{
  "n_layer": 16,
  "d_model": 128,
  "n_experts": 48,
  "experts_per_token": 1,
  "d_expert": 128,
  "d_shared_expert": 0,
  "activation": "geglu",
  "moe_layers": [0, 1, 2, 3, 4, 5, 6, 7, 8, 9, 10, 11, 12, 13, 14, 15],
  "router_score": "sigmoid",
  "normalize_top_k": false,
  "routed_scale": 2.0,
  "balance_loss": 0.00062,
  "balance_bias": true,
  "router_logit_norm": 1.0,
  "init_std_router": 0.00927,
  "lr_router": 0.00146,
  "vocab_size": 2048,
  "norm": "rmsnorm",
  "norm_eps": 1e-06,
  "tie_embeddings": true,
  "optimizer": "muon_variant",
  "lr": 0.0106,
  "beta1": 0.9,
  "grad_clip": 1.0,
  "batch_tokens": 262144,
  "seq_len": 1024,
  "train_tokens": 846400000,
  "steps": 3229,
  "dataset": "wikipedia_en"
}
Below are experts of layer 6 (counted from 0) of a mixture-of-experts language model. Rows are named router (the router's row for the expert), gate (a neuron's input weights, with its number), up (a neuron's input weights, with its number) and show model dimensions 0-127. Each number is 128 + 32 x the weight over its row's rms, rounded and kept within 0 to 255. Numbers have three digits each.
Before each expert's rows: "gets" lists some tokens that make up at least twice as much of what it gets as of all text. This comes from a sample of Wikipedia text that the model never trained on. Tokens count by the router's weight.

# expert 46
gets: " T", "all", "ot", " V", "od", " 0"
router:151160132130094102105112122104136118128138148128104138200194122133163099131145072129178138155149115090153089131147059086123121125168153069140191140197127148126103109144168166105104088121161169161131160114124109116110129142122136103106100082159196156074132184105124072074107124108122121105118137137122124138066161186064092153149078122094085146150122207181060086180113138115124128086107
gate0:154140187168076188102160111113110138080139140095144101127102125087137068134107077162126093188096208206157103136124127083103102169120134084132095143166128082082063117092125158141155126098072167125156090138152085110110120146094167107103110118138095118130182122097106134121168134148158117182144139034064109109125137155160109099145152125098117126119157136139199106149138157121137137195098
up0:167091120092093152122100182091065114136081126068081143131149114096121092101108153148127081200142180120173139152114055118118135132122098071131141168171119147112088179075123200141208156094062089097120082180151112135122165119130127093096134153129117132102138108113095162123127101146077089177096144116123153116146098153110072120119126165046111112120170148110154137166118145135108142180098
gate1:106156190100170100106084119130239112118139128099111121102110192143095055115139131134221127111155166104122154132143066085147140176117106158107161074152128113152100140102127101099153111129155177097112065148107141122116131114087113112160133178105130098114070155150120064074127071133107126141112147122162082142069149176152112150139126165088109159157069165113111122134156119129145088076157
up1:152138048123114111147137202133137048096063117123100151118161054129074095150073163197057119147147148176066158145133127124118079108135131163081107113087152122095142160162049070128087121145117153137112135101139131168158072146138125157114080112120137148138120158152133131133179141127110106166098088090130111221090079142104103138133109122095131117082124119113129128150107111113131105166167
gate2:143169170060106134133097158102143132119087136103075128146174115109090082131124164182145104130140042103120135147110136074104143123126124159201184080151158142168143086198136136089146129144133137135133133145152147097102149167071124151140148101142132130112109120080099052140072150166161195162136131106101131072133195120113144129120086118099191075096119160175141058123171124114153109173138
up2:154081145104123127121109177114114098160067157102056141168205098172132099085136149105128121104092120135065114128171134125085154148066157195073100124146154148172145148124128132153110158128166149133092131106142131115071133108085106175131166108143200098133137153106104097104102069163125106128140140149089156091166094185123085099118146183123119095159154101087210074149094140095121095160168
gate3:141149147141145126116120155132146131139193177145079110093153139132142040156128073146117149120205102139129154116131069160182129103110134116151131114141108135104120068128127110065149110081121162254223197098187149132099097137118135166100172115155155103062117120121135078154124107126114129135143112136139093132100115147125171111196136169085154120107103133131097135137063094143127121119128
up3:156109111154131122106144130108101080110107110094094079115121133103197136123143082152173140154113141103117083139091146145096170163126140047117128145112099173129161134151080101132083103143124114144115130119084164073121196153156132089133125091116093059132123079079133151134111121106066137135177150145123100219154108141127042113186086069130199143094149096172120115129175122142144109127055
gate4:134177106103069129120133127105143185121083132124156120160174131156075129147111172151203172081181124137124212134157123114165150146146169087168128087139098062103108103114111145120154137105094145135134130106165152119110144166066133086110119139122140117119151106164068147172141064147137164099109093148138096147085144156145096093115063172101095097174129204171118048109182098109129131123092
up4:118096142077128075132060127163098132137130106109122087144081112210148138176140158173157137076089139147063122104137122206098124070186111140153145089144066170075077191112152164069129167092099183068100144166123135175147157154149120149134161099105139094109122116136141177108086173148161155098090163140176146095134110131140104131123108134189133152092150150166141138143094109134105120134099
gate5:107125154102107140177141150093161187157122129178114122165131133166133128201156104178119101125191116034143120095100111108146114167107163089153102150086154108102104102131124152115190135167136079191095100103127103151071159135140164146105135113128155143143094154095190101118117154097123126139166109113107049138126112055051180110142072095067098108122151127066114116142111117119100085099130
up5:138094152129172142150101118101124097115115154170133115160121130136187181123150127137149085129102150165173099090112114132172081130117153093174132154138107097149036143139145103098153191144157134198114169120154135135102121105116198128138126112105128121106108152156124124121149101177099087109168113103167110016122076101092108115136140070158093174056107147234142122155143128157098126152085
gate6:096139147057077130149116181139159142124143061123137120170143146104091144154136143080167175169140116125135082113123071097169123160132152060188108053132153150130145102151082130055099159092135164139118105170162123201122104116057099105077110098112152140138152069119083091150088089115113127133138178140076081088128136114116118126114110135115151148162122145222140118139093111119159106107172
up6:166073095150173089127132108145123165118116181149151097167174118112101039101178140174138151139112119147088112139080132145086173091092083158111134160085105112137155164085202126159101155101099133141171132071138125076173140146153112113092173029149119145129150154097143141143105216103167142186126119100091138151117143140135139113060129093161147140110179154130127147119123079072138125135138
gate7:122133154133125114132086089116199112110094159101078065174116118119113120232166114104107142074194111101111186131178097108151131153078151100174159079174151127127128136139139136093137104130128200137089140120177130129081166144120112136146102128161080110097169173139132114103128160166132124069161088158092142187127126164067109132111124205117155132060199141120153137138140099113132120128093
up7:167148125087140159115110174133153169067138120118092169129068169160123143147120155139136131132139135067149142133103093161147130097124123137074167100111166163170149154133173085084136147094126039131119125099134158136141110130148110102134098130126124115162146173097164157175154186081152193164145220146112118124141147099213055121122160115114063169127120107130094164122129036141093128159118

# expert 18
gets: "20", " 19", "1", "–", "4", "6"
router:139191132078166132102155131111126131161160124136114189123197156098092122127134214073201114136113114063139099064101106090114153138098172124114135157121139171096103108172103101035154128123171141140116190139080144152170162127164151176131142088078114142107141161074161112180146104165121153109102117089135098152081126176165125107112118103098136149129115153188130119131150096103179139081136
gate0:120139088099132163117071102140130066149083144202105169087087072118163124155099145174125138091166046110134106145082068063126079150099154184150171080098110087148095113114129104103077133079104171074133100114118157071116074105137146098129103165122121138147118113107112140130122138120121145083136110113117088114127145125120184115140071110100123148207122104138161159201072153123136149112091
up0:097120097083113162127083093110121103085056178131116146122167155073114119196112120165145135116145098163140177111140105106114111096131096174109089103112084137131131145141225131080151087076158173106150153118120154111164148123126096124126159078154145165130081108180160169189133124097166121118156095143066147112187102099101153169142109137153122160159146120205194150164130113081089154079147
gate1:111178138088167133119133142137146133121119140076132142156061083089133117147133137113138145089162124131153092119077112123219130127062110069130169169151114179099204155110157119098147152158081115197134114151169202140134099108141164177124102084133145080094170207153154090144100131163069158108152093143131069169092142127119166108111141132123113089100135125155093075168126179146147115155143
up1:094155155140101168135143054150158134149119227119170117141045185088175154110102109078102160118107126102129129102153076088097070105099131194135103159134124141064204087111129097120125137155116121191068121122106107104178136192152122172130132134181181147114106171151137161157089104130138114139124136133116106148133162127135110112111156132138109125140161134157076149101092159136191152192143
gate2:141165122123113105078106156093104124089070153130107160152138131152082138126147153139113114146155170140202125159115136128166159124185110075090103099127109248105123075155109072188180163095135138123145097143154120147187155146060120163155129130048141128119153125145126088052106138104120175124182159155154144104154151140113149141091120124112115102137104044132126119164159093136142099072137
up2:122112092126154172164127128154146136142182111139137078101105107150138134128120116155075133091126134186113075087093119101079159181140132096110129153158163060136143101120058173116072138095087123172097242140138075093080091102179125134110159147186092124092144138178140151146110098138135125122141094155041096119157142117144109156112119129130164117063065101139132118120088171077138152136101
gate3:130163108129185121128153102125185096153085128130059139169137118118154110130168049142082161090122136168124120086111104091162162116148106111149130112158165160095227096105108098057165181106130151197156141102142100104130120133084167129174117121157147088126175175075121135165094147121123176110135115143115129138104074085118120143078085094122100107169208175159153133141114130116140095068117
up3:183165131151136084089159089137151139123085103083163098117067135179188145118147116150145104144136141147096161075073144129087187199097129086064113144128109131127179194102126105112149126157139137089133122114151085185150083087054155135124156160118142123030142106135147121177076128122078134146109126079091103118106158127145144111097147153103153129179187098072103160139127115113083136115113
gate4:139127177098151139173137120158195061115174081148098078117128156130125114129119134095129230144149124107134108120075156155114169127130127099134150145099148166148159106121106120153186152148095110131158119127186072163147191145124131107166092078120172127163149153102185123099102071135128077103129109056095121135120131209117156109121145148111159127199131152111147099067191082126105114092172
up4:149114107128120149165086142103120132174076149102151152130124057134129137174128124155143082061137157126113125163169093101130126126146113156106093079106114086117159149088090106089082122104109115123105121105130139113080087143123167129128100237149079126174071154148080127209127122100085089167088125118128096133141106030112086160173104091174070105096063122136094109141147137118138122159095
gate5:104140102103131135159134125099120118120153110100128113129136144136162145144135115135106124100121074212157090184115092114153139151060147195210111109166167065113117072177149116113137149133105143169121163152108151190099121137187102137144150185062091138103162143126121121122110126126083145109098125108146133106083165103161176092133089154086092053163129103239106165171093144154133126156120
up5:059109087105068154098107151115110136126145120118111123121180091150116092099065104154159146099109148134131184136174097107160084084189134145183200078133095189105168141150112159135084124077091134092096129121140093120143114128115141131073098127157144163167119103152119176168123147130200196120116115201140121096099093156123161093118138203157115138149157135068202122121134108111099156110116
gate6:112142147102179142190145078146175162129105203107092159160153125128092116100061176124180152103173090120112166067125097062123096122064131087148138134126130147159164082102138096087144084171150137105117109130100184138117151165136100103161102137118092113148174160141153156186141107114143115134144177146125124128100167135163149069127097166081212160172126173153135081104154095143186093135135
up6:201157114164131142165092043090127184112109134084152102111134089172131067132134162157129144175161158137107155125188183100128122145134151137109180097144153105112135126122087101128131077106134080125154057128169130102108135163104143134107158067155118167097093182127111096105135123182103102143146187068161115149131078117124095167136143139111141099134102132101043087051156110109119134134063
gate7:096101184098156121089150172113122136110124098072219107137137160057096076143135117110137152150169115177137144073142132099150117113113166128138149084163133137119203185202080105192144096088079113181151150126159118162088116127190126124111141117094134103090170117085103147156118103148162148149119170175133124120122108123116183102088078182103158106071136128130125091134087124152164182113121
up7:147159079100121141166139136182098128131195119161091149067116062135123108140143081127136179089130124121179127109141078138113119189119103092090076147091164125152120062051121123133124127174184114136163155129126222135139145070135124117127131173131128214096113143136083079147143177128136114124118135134108131171189142161107116167118146132122153191108126153075084141149108053143107142120160

# expert 35
gets: "ta", "na", "ma", "va", "et", "da"
router:107178169118174095118126136113194130184093092136078118125096131167144069134171145165086172128141130193161135110120138121114130161173198083130140126146121150180178166152153102080133151123124131101102138091187102196048128165083103131115130137179148147164155175185167141116134095115118140116182187076103109136147117157167092054135111102105117130138141113084163098075104155119112138139110
gate0:083172114135127182135114184087205142100136107141088135149146101142132099129090170164144147158157172130124148107100095142051155190083155089139135135152101140109161120122132189088131154160133136112125096066127117193074130128100122104176117143179201119180133119148097065088114134152139109131169117124095066091167137102141099078132126118122185132161151067142133054127073142130128072138113
up0:095150101146132188121180145128130161128114155135101113084169168111104163068129137158098127129147135116108132122188134144146134088158137058103130112150112053125149177067102191113088063072166197125170103112094090135105194135150136134175105156153187110102142110112121087157142083141127134099112122077125076124161156119095097091145188086099100178134163145137188131109082158131087128091159
gate1:138185195069145153154086153126147108139191154220137118150144104117073147125071102112118152118198115150159139136103101131141145157112125129168069101154106133207120147162145140087162164121104072090040134102168110128064165155144143060137119147110117080185110180105142105101121083119157140127165156138097125100161079104125137108151123111147083113105142122148137126079115115150171163144086
up1:164130195129126065100146094153154154140107169093117113149113091077127192109111089092177114150147090079173126133133217182120111083100139158159079113133165125116149109103129111129091098105180141143059131115137077133162120096119109145103132125182139148166116121121124127069097154150159122108116110122166117090144164129133115139220122055141115106159086143093181151174117068132152162113200
gate2:055146125080136138174167130092188156095115142138086136155131127052133134090114128101145151120079129106114194079067063144107135134127118070096137153068124137141124114095163132137235119164086159146088125142150135090076155097107145120145083116093129124142192090148099092140142070141153126132154163135094141138116112155165121128201157160117113132121079113160144116061142078120144172085139
up2:124205204129100069129160152133161185164101113086116129150124157123160142123157054120097152163137158069111134087130074113137127138070106173051150081131156097168144108102117139126146140131157103134080106106132110070167146163116082164111078121135126126093220115135107117133148129163093082108150093106103084166105097135144170207168088183121152103091077147132148137123129134126154123145119
gate3:088134219133108112120161159145139126124141142092110161120113108119104131102109080169105128115112140143090142089110101180111100189128164165161117126172116073173133100173096156088123173159179116160108175099169164157108173173118064121151099090142150188141106123114140090113102153150128120146170119089126106171172154156111118109119144125188160173156108111123159165168031194195137153173143
up3:193185151072124093128057144116126098147119128130112129105184153088121087180114111107135146148114151076131041121119217063153169134133105139102143073116201142127095134140125108127148087089139098139139131150122129156147126132099222144118135118100131107114118130108097145125188148102111157091136174152160082121089106067140159098183082134184113191131135151148138083141166117099162166154119
gate4:096145162151098157118099167153167140161141102111169152157106148093153080151171177145074146118123143142126131109157102118127148113076119109112182135096099119089188102105097152064170101175124115130153093086140100118082125103124170139156112137133101141117106183202037149140170107141097122077097120137122141092124201060132146128178160152090068172120124058129129102119126155129121042154100
up4:150090166127088093122177161095115134111117125147106189151126127182159046147113138161163084166160126118152123151163156130109143120162106199119149082098098149111110086129127172232102194125159103151118155139105151127149134124100106151056145114156126125169161116067182173128146139121151099099163148158147152119083177207093110108139085095103174116106141122127094161130124189177136123088158
gate5:072138183097079113095108148171169132114081104150160110113143123100146078117185162193060161104167145123173101120116139136075125130117113135134163164104127116144149182150086105100174149081083153154114106156128105167135168147080145101119134179117108139145160179089130179098150103160097169129165142122149133113090135134107145065143105149086147163078085135148164110108162249104086096137140
up5:131070181137130078086145158157087114073132083169103131128115161146176156142109128182143135193167129128140126141113095140121198169091161114092108078156180138069152132118116068163122183069117102113102176159085111095135085077110134115109094150144123138137176095147119130176163152068139153108143173077140113135092134130165183109103117094137138124114038116137171138131172088146136130147065
gate6:139119148149078109171113140106127154139092108114175112152094106120154059084163114182110159124165071139117149136069117152085106126131095118151151154134101111140133130095151154135056109161074143103088124180120100162107111177089110122138083117078162107109162117209127153122117125120117092065206181130177133145142163192107153107200133168116130157144086095080161118072129096154113098089182
up6:183162119089140117133194143154076145086139103081142101121160171125089196069086151080158084072128129102106170165165150071191114102130175133106101106130136111136148135144076129090114157128121171100120131065101117139177187130109187147112089110097113173120092091115150129137177109162102126143106100112103137097089142116129152152078147122081106085142099122170082136176075145122083129180064
gate7:101130162154169091120132065154140167149109112152172125136118119092170146150177110119150103178153158100139196133069129139116107177159118180094167115130166126133112141107099102076064123144118146180142128096158162162125125180113147123105136131059131167072140184091149063127113076123125170142160134133135096142078184167042102117151109167178119136153129099165189098149080110093128112189140
up7:130118175117143109157115131148140161138165088177140107139157168123086153149146163139143116123145091100167148148157154153122113119104154140142140149065109070162215149158068144066165224143136123160171121160075136114084187151127070098151144112152132146226155143105122134097149158120120118150099081094057160118146085147118145183111081109154119132115102134127121126117163078057113144135178

# expert 44
gets: " at", "hi", "at", "h", " mo", "ly"
router:160051077144126095160121115174114166145082136128131124103127133109104115112161117109140114173167185124077105145133111137101117133105132148094171168188135077169173148078143214129082104136135167139111122135123127133134123198123144162077118178129135105120096157179099109116156126179116088154094096149135175193069120092126151133171119141148095201189162114177136096126105166124165142192178
gate0:125081081086130132153168141117142102125082183150103067173118030077101163089102147126137061136159140223106188029164070127130107117165106128128114098129165094134161128121134183126120129153129140111131152154131138167139170101127170084137100119096071119086158156135096147106096122128158150186152180138152160112119154136139163114166144099121111148125142134108137139049152147121161118176113
up0:166142115133215127142131192112110170122143058157149107135143139146174152171091135144106159139114106108138097108102161129105111085177177129150139159118177140117108121176167137121066115149152123139130091095098115115061140024092173117094155088150111116100144130096110208166141125121142141160081135098085121133130157083094126148123123126131106191098112148174042183070151123093113152157128
gate1:078109156142117098135186126093136178134143143132080122127112078151067154157158168158099148134186108159156148110098133110196030096084179158167126161125081089090167164142129133122116152121120128127107113143145158106109154141114172209111113179144136133076150109161132136144126095185144088086141153103115158174161187147070092073113111086136156148152109162190157105147125151112193111105131
up1:182060132146134193150111174138133074159093149172176214123186148124163163132203089115141098139075133182101147183140081161120136122139129131103127151131116158117071116136167160170162182119129105088120086114160127196121094136158161093191137089136105208078158140161122111094108153131131119141121139129129099084156096172138126156130101113130118131158087178107088181122103114144084146128131
gate2:150108160077092098102114179165154149145100166108107090163062075128082143166122153178161141158186114092130091121143065144133050068098136182157104131126081091093083124113151121116111111142135130140117132121057136105144153178171112088047160170128175110097093123126108176095136127145123095207124147132115131148094133067117168143177064126131154129139159106138139119092143083111086142122136
up2:157135098048137118184072165214115127135109189097101104115135125133091100123172174157140129128166126123150093119094120129120114168133111146113109133178093166119166089182115190122138098121094121153149109184124096130142115126130149083102133118112090101087115098153132125179095102143185165247124154172124175119156090074132151045095156064143109114156163107116144109114117133133122122146173
gate3:161108148068117069127145178129114152130127095143077178115105156071116074074140184095109153102180176128125093118080130146141178152119154114133145145110139120100159111132105129131085089220134163093126201108102141129150115163113202108067149144101138097138164164141063046101114062145149124129143154078127139096129115126133086102126128138154135161158116154102184094151143131137180149188132
up3:130162153093163150121106145110090136127124187108103105133149141177112134175075108139148104135132102117141164147140135113101184101071051062110124126170180164118160094146161162074123167098120161090178151108120145094072158133128169115103161109073099150120088088112166121095124181099117059145119079128212079097130135144118125166148157175065173124083118149100107113141103119137094142115053
gate4:102082130087052118139129149152119149063163173147104138125110099114147153143145125115060149105197152141102034172168119097192163119136171081119159135124155119096096117114132146153170114120158113089133106134143140117111130134083058134134176175128160171155145133189178106099143134154130107135111141181089155092129143104140201121194105177149133136148169194109125152139091174188112105124151
up4:138095172185161138131133194131160192145129088155139151124111140071124111097140134108126156097167165091089115156097203174156102074119179107111122147122147171116119095145096106094090079116171110150107120071122163119146154144142103090104159099134128125105139120201152094111094164138093098182162159144169184169096116150117153101156162202163196112145162089102141172095127082096138187099124
gate5:165058196108087134141136085172196103125106140156148179086152114129124134145087145114158115089165137155118096121143135165135143122127178138110110132146140137154132140143124156077133123173100164127123088126104197061075157097113137120092138159109128151186071104169146094075149093114125122129175201147144143118079134087133184110125074128118202162149086198177114106097055124101116128129100
up5:179130160110142165123134063152106127186108202133091138133150094094135113135128069126095151113155150186077140137137158161105131105118137072166151153134217092115135126078166147084102120112161144099100110124142076115109170120139064113158030132110098107114134137072104131134096121123183133138133171095175153120042136131113124099206146140146151181130137156122097081140149173089099133123110
gate6:180095162155061126148167145156136149083158172091100163129104121090116098183106105110163100127140100135067103190108170121192160098168180065112114105120066095142117135199148114097117133112189119162156165121161118141105140197103128139053127123088148135169138104123121152101102113106142155139157156143174156176093110122153184108150142146135205140179154128172135102187139143121147153151094
up6:140112094124073131140164117118118172127113180175090173189108077149143095163128156158191097157181085063102155120159148139132142131147168092193127161122103101125155059175098168092087090127150136161109111111164151113125134113079123174093176145145086138126075148133139117126122127092123127125106114067164172171054165133115151067099183134142160161133170143109172100099091069105124093122144
gate7:127112119152069096101168115113178165088036123119129119107173171095129129131103189162185104161102097141089113181132155095126122135142164133153101100102091115151165131105200122091113096158122169153173105131186175143131166183058161161064132180105158131096150116155071144103136097174141120130149138113104146132119119111132154130164053125131128109191157149128177105149101113109165120177074
up7:169130053072123192138098142139157119129127173112085058176158117104144157116113113102151124140147132119148105102183142102072108110165157154159128084076108143154180112106180151125175110157108125161211150141090204151109160134080108123068110088141130092146166134149117150132116086176145097101146151158117172134150099126168138139138158127051168157116118173202177089150172135128139106149133

# expert 45
gets: " O", "O", " No", " Pa", " Ha", "o"
router:128129085132138105122127080048078103088136105114141095113183127171105156089131162088140186179111113087096062133096132086118083123122118127185143088149183179116170107066072070094117161111132136151116133175107102132151156131162172131158142090196104139079129168095094114112170139148082112172124122109144157128106112118080101146149132093142150158139154067118126135165144118095192129123211
gate0:069117132091102130174192132086142113123108122129103148110117161134113188108170196150114153125161097093134113093089161110134127097067118113176139154149205138083159112069099121150136145103112207140094114162152175126111124183151194140191131136181150184074178165148087187110125096115054151131160160127156115160118158134171134097157094121155167117114150085117126089136124142106163100151109
up0:175156178124130181158091116135137106191170103081149131166059094131083149151090078129103081067097146114207181178115103142181149100107130100093109175141056157158101123091084132146117128062164124181127175110121108074118098143140130088084131110096111118085093146161120152155123107080149167097108125129114155152116118158139145092068100095129146159148171139108146126148185125122140142144188
gate1:135098141153085168058121132069136142075077150173124145121065123147126145093142129123153144131170142165157131111124141119126108100166193094181176114096145151119137151155175154130083140123106132164170137134142189100099111173122173159092142145141117149136242125092153161157045133108085087122147102103126106171122091086097134086101162082077128183127086089122096112172105148106172101140132
up1:142136089122171105157116107162131065152114121132167110148186118157097139137173124103111091125102197112110086153128121091157199127117146121103165115090139126112117043168157130061159136192155129105119099119071115095107130093145149106114123135070154086153121153188162146117178101147139124140135181079133154150130097140150121173141096152221117152142127209188179118129144119175074100099115
gate2:113103119084040101124082123151170126147125172177042168130083155162116137060116121090140123161130093132100129108160163107095101137124115160144183081171128131135142184068107111110154101151181092129185108088179145111100148152145162176141094119103104160103156087140089143098117150126094142144150155143056161092181164146143179110213135151148130121160111101134054143131165126133130113141116
up2:131144121193133136072073088133150150111087118050094074082129167155140170144101153169096101146152149118145178109148103116095121112113130178178161093159047098146113162155103153185127115098131164103116149074125132085178189064145109165133113205151141145114185131076138169113127135122108165091170103133148141133145149083100108129066108110161132138146141158082146166107152120078170117137165
gate3:090127107144124108164103120095105061158133130101104158119123121090124134150158150114096167140149127111146155081160156134195127148080120081184153113106098145143120155126111096096118136170108108111129076132215163092096218136138173069161092141159145181129100174144153138041128121161123132078149176134083079105120128132099158171092073076152105128121109129146163059204120164126120116112138
up3:120170100112148114182156116138109084145131130167162165092108094164100137138081084090142151135189123122087124059096120148163051121151078086150118031061121142087142108100077075153116149100118115143116069175134159161124090133158147120140104085179148138120055112143115147131182121132079128076133125117142151107095073084168097164130125114143153137122154139165122075144085156116165089093144
gate4:056086146170115126153075092100117093090146135161119214143085122134102084154088137165110118123155131147154154156141127120120155164151106104165139076174219109115134115070117103111149157185164162177144177132151137124155112188165129157162173083065091114149184102143126139124140103103128166124109124118119151102170121184158155103208149133137117127173074088179124136072150148123135089111131
up4:108143091114161154157121113167107121152132079144113147069138097148165102159149173137088107193142093091121104077088126159155155156113154173094145089153098135110078153157103093068134132112135121142123129145149160107171146108197104140092035149104145120151177121157138132119159095156072075179141106132074155134057194094125145095134106108135162077084105114098172138148178155117186079126089
gate5:156134192091138121165146141130148119109126097147054086130093067098133115147140136092120166132126129157092094115100144187174136088204112109187102065146136182023140135126098120117154120185152124181090094147148138170175096076142102092160126089090133107110146152150084105129169136152143106190130146106097109101141162177099127149151198123095123153144075096111163100116181162123135137116127
up5:158120087124142140150101096138121115137142145157151142052099151152147076162080134166096122161130178110170128170156133107153082095094126118104106140101114141206169123084161120126121106100157169116169159108102117054130160134152089163107085157098140122142162133076168196133102165078099108075176139092135128212185055113156162143145115104163148129113135170170130131156041120147140093109120
gate6:164089169057085158152168160124105151085139150155095061161116119124087074114159143122181139097147140136171102088079167144190146147175152101142060092173116133137078111113137065094123155170141136128090165140140112174095220135119141096156112149098106145139118212099118172142111084127151111081154164140082157155138150150121174176134157125151163143109139064124142108123127126137097139155089
up6:082176094133158118150068078118132100161124115160089179127165107091190091099109130156098134120122103165139163121117138142142117064123148075150132103051184122058073149151224162138168121123150138151141155134134129097111120094111067096149115118136166170124122107158159120112087124169167131191043106117176089141121113132078130121084110091134095116135089117093132143147121086102086080091152
gate7:168080172111131138153143169128114114109147128140080132179133074156125097084181113152139118136124181123139109161094179134191107119108175135129112047117076132109117059110105074123107144099149139165139148177166115130156192170173156126140112133070150133155160086104132062087137114189192116133141111105096134128096135102176120151149127164084182185100126186149092107117146134143069109107187
up7:144176069090190140100116085152090121118125107160126100153082168149166113138141150068167119102095119133200127145126087156108206125099163129173120130093112172131146116146144153212119165156126118135138119157126139133159116120122111098110080179088154111116087182204114115087140108132116140106151148168139157119120156134101137068148140122148066081078202174197123112125172111127171132140061

# expert 33
gets: " F", "\n", " de", "er", "i", " Z"
router:148164069148133186097105103146075092057179051145154126095136094133120166064097139072176103174089144125101095089124096137101123122103096188084133146115126166120067086088082166134111145152143153130109141226064083122177126080182112116138157130119093083116123136097120113141118139124140113155078086141107114118126108146113138184125157130140135139140104142095155168126191145105173141109165
gate0:096092115178088060091105166104169141103112089164159154140088076076168118128082168185169133132178082099215099086094138099138156161123147117110072192089106155115198109152144181110134120115145155108126127130098128097046159103200146142146157162151133110152107119143105127112108132121120141151107145177160134177127123124154085109114115155124116105152092151085099129179044154133117123128132
up0:176073162120163172069128166088142133159150143048107073162084165186082112078134143085158179152133096156118171099145177141097170097177096127165130099157136093182108189136175165137151123104074115097147116127091096136111096131147062097111075124087132115110111198108107108162113118156147126139193113100094141119129130117175152127084141167110153123124121165151159142086139090104163149173122
gate1:123145198103112090139072075127130118166105084146146124116138146080173143182091161198101147133129107152121101118121151163120103143072089136143119119116072111090072148115069123136139122134146206169110156126194185114197077132127138124105155146115158123106152173140168077156047100146158147164158132189131106093158139162113119109092085125175134091148110190154113123174117131081144101128088
up1:135114134135186087107167169098148158079129135136088103151123081170069117107107128090209099113101093101123089135139152124168159170162082162133135119118139174110199139105189124155157207094140116122143085078134090197098148152118129147176136113128088120080069079085085141129132103130091115053072153104116138137130123101082121124164161137134137135096159101105073142118194143146173139101127
gate2:160071168156088120121146079117137138080094162147118109134155090104146129123115077138162175065144134126115119160140109202167111148130107143162090069087163130107165169126040081144135135119119134180114149114179138119180147185162087114151101131159128145145164136123169137121124092116102163074174178124071075167166159092130107063042114125128127151105076138150123142113137147191122156116161
up2:196152134089172202150126202119143122125135145175104118162137176143128110131147127078086172159111136163119114149154073123087127148112208104161108129104102154161087160052090127118135147123163133162160121098102110117115124141147127134163163114171069161109173171127085162100171160126140128107133104121078194114175120137097121083083158151117051115119161164132153135090213138105103121165088
gate3:127125165145108105109088130101183159128121141109122114108089141100071115166153068133104101092170044112092107156081122150113109111108070121130085099090085106092148149118162138140158122110115125107147123144152142042087163124195074189139061136129147119084145144130105106179092165145112158130159039123126135112124159085136153125196186120145190205135094116140119138102155120144152124087098
up3:201104112078171157148178123137170132160120132146136130115155174075126147153119128194140134129153159176143126126100075156150156137110109115170148160080156145095112171134168104114113164142172112133154132169127054177101115133091088091067145176083068115109097124120101173160087149139145102117095153138164095087128094106205098126135081135148117145116046104165104162048142103146177144114157
gate4:057156154145102138115126151161148124146160136079098144077128101123164115137162135130123097118158094121151191069086102109108136135124155100152105137135064110104196130122136164076142103101167103055126097116177185134146172087119145122120098109133171165179140136166120135090092096153099129124147119156125061185079152131158126128127110193149067108100185141162094029145113100106111065151120
up4:142087117073173126104122159159161141138128141109158157108166121112134125125166119161185176163125188100079093160139084122145098057125121059096165157181186095129115111189168122194176105180136085149117154100094076154100134168140144159190159117096132125075094073111104126151157177107154111173112122094110203154114122119106125094140116160164128122164110135104064175112130160111137091143110
gate5:081125132153119143133161123124166114089150134066035146109113136153115113100146122202128148136144090136170161080125113107130111208086174101193127110119106091134165088136136059092117174116123140140143068098155127136122148147113152111054156133121084131107134101125132148139137139122087124064184167137168068138133117117083077115093128154095211143064138091156112099110109156129150080079164
up5:146105183145071140073126146123148152167147134103126133125101150183137176106172115118108153155178110134131131123085126126076194147156133078130122146103120056111134229165066150125105147118119062181143177133186129144148153177089118160128125121109104126135160140102156173170105139182121168136183139171149086179144139035099144136111103089140101145078125140153089139140126068168115135121109
gate6:136074129138126112132120162139155122057148085121089147122105131179065103147135136149155122094138129172205092105134156088105159143162135093142157138167126176132141131095129121161102185072178137114127041130177142097129162097019082202115161153107139143116182158156123116178148105078160148167142138111082119129119108102074144120115119094101187161131133106155171118173096121142081123143132
up6:096136113105118183168103106147127116141109070093155134155185115135121091146154141147167137071124145143119125180100179163103095123193146046106087140175142174116102103106131176141122138148170135126131151140091164106141158069141106127159166180092110128119132140133146130136094141105152121104135125064140144133177101108114090123120138029149096152122183165157109123144132124150050082007138
gate7:093095115150091139144064147165170144163165115142084068114106115078102123137109112191167099123156095179123070104112106119148219121090097139119108102119100193104154119121115101111142190090113168121084122124141160107099141182133091193138165172125127144081171132155090094103164119064162149116085123099106136153147119120118123180072103141091135152130141102123141170115195127124149109205077
up7:135130164110187140156119097146122164141140107165098110092181080133145118119117167100132128101113113128128153153121141185179191175131110124209155116114104161080133135088125092120191225114109162125126122145117141147130159114099134087153126139167134108100108177146076101119131126063103212193073160119119137147196172120046153148167157145126120182171128108107141144118112126176137161176122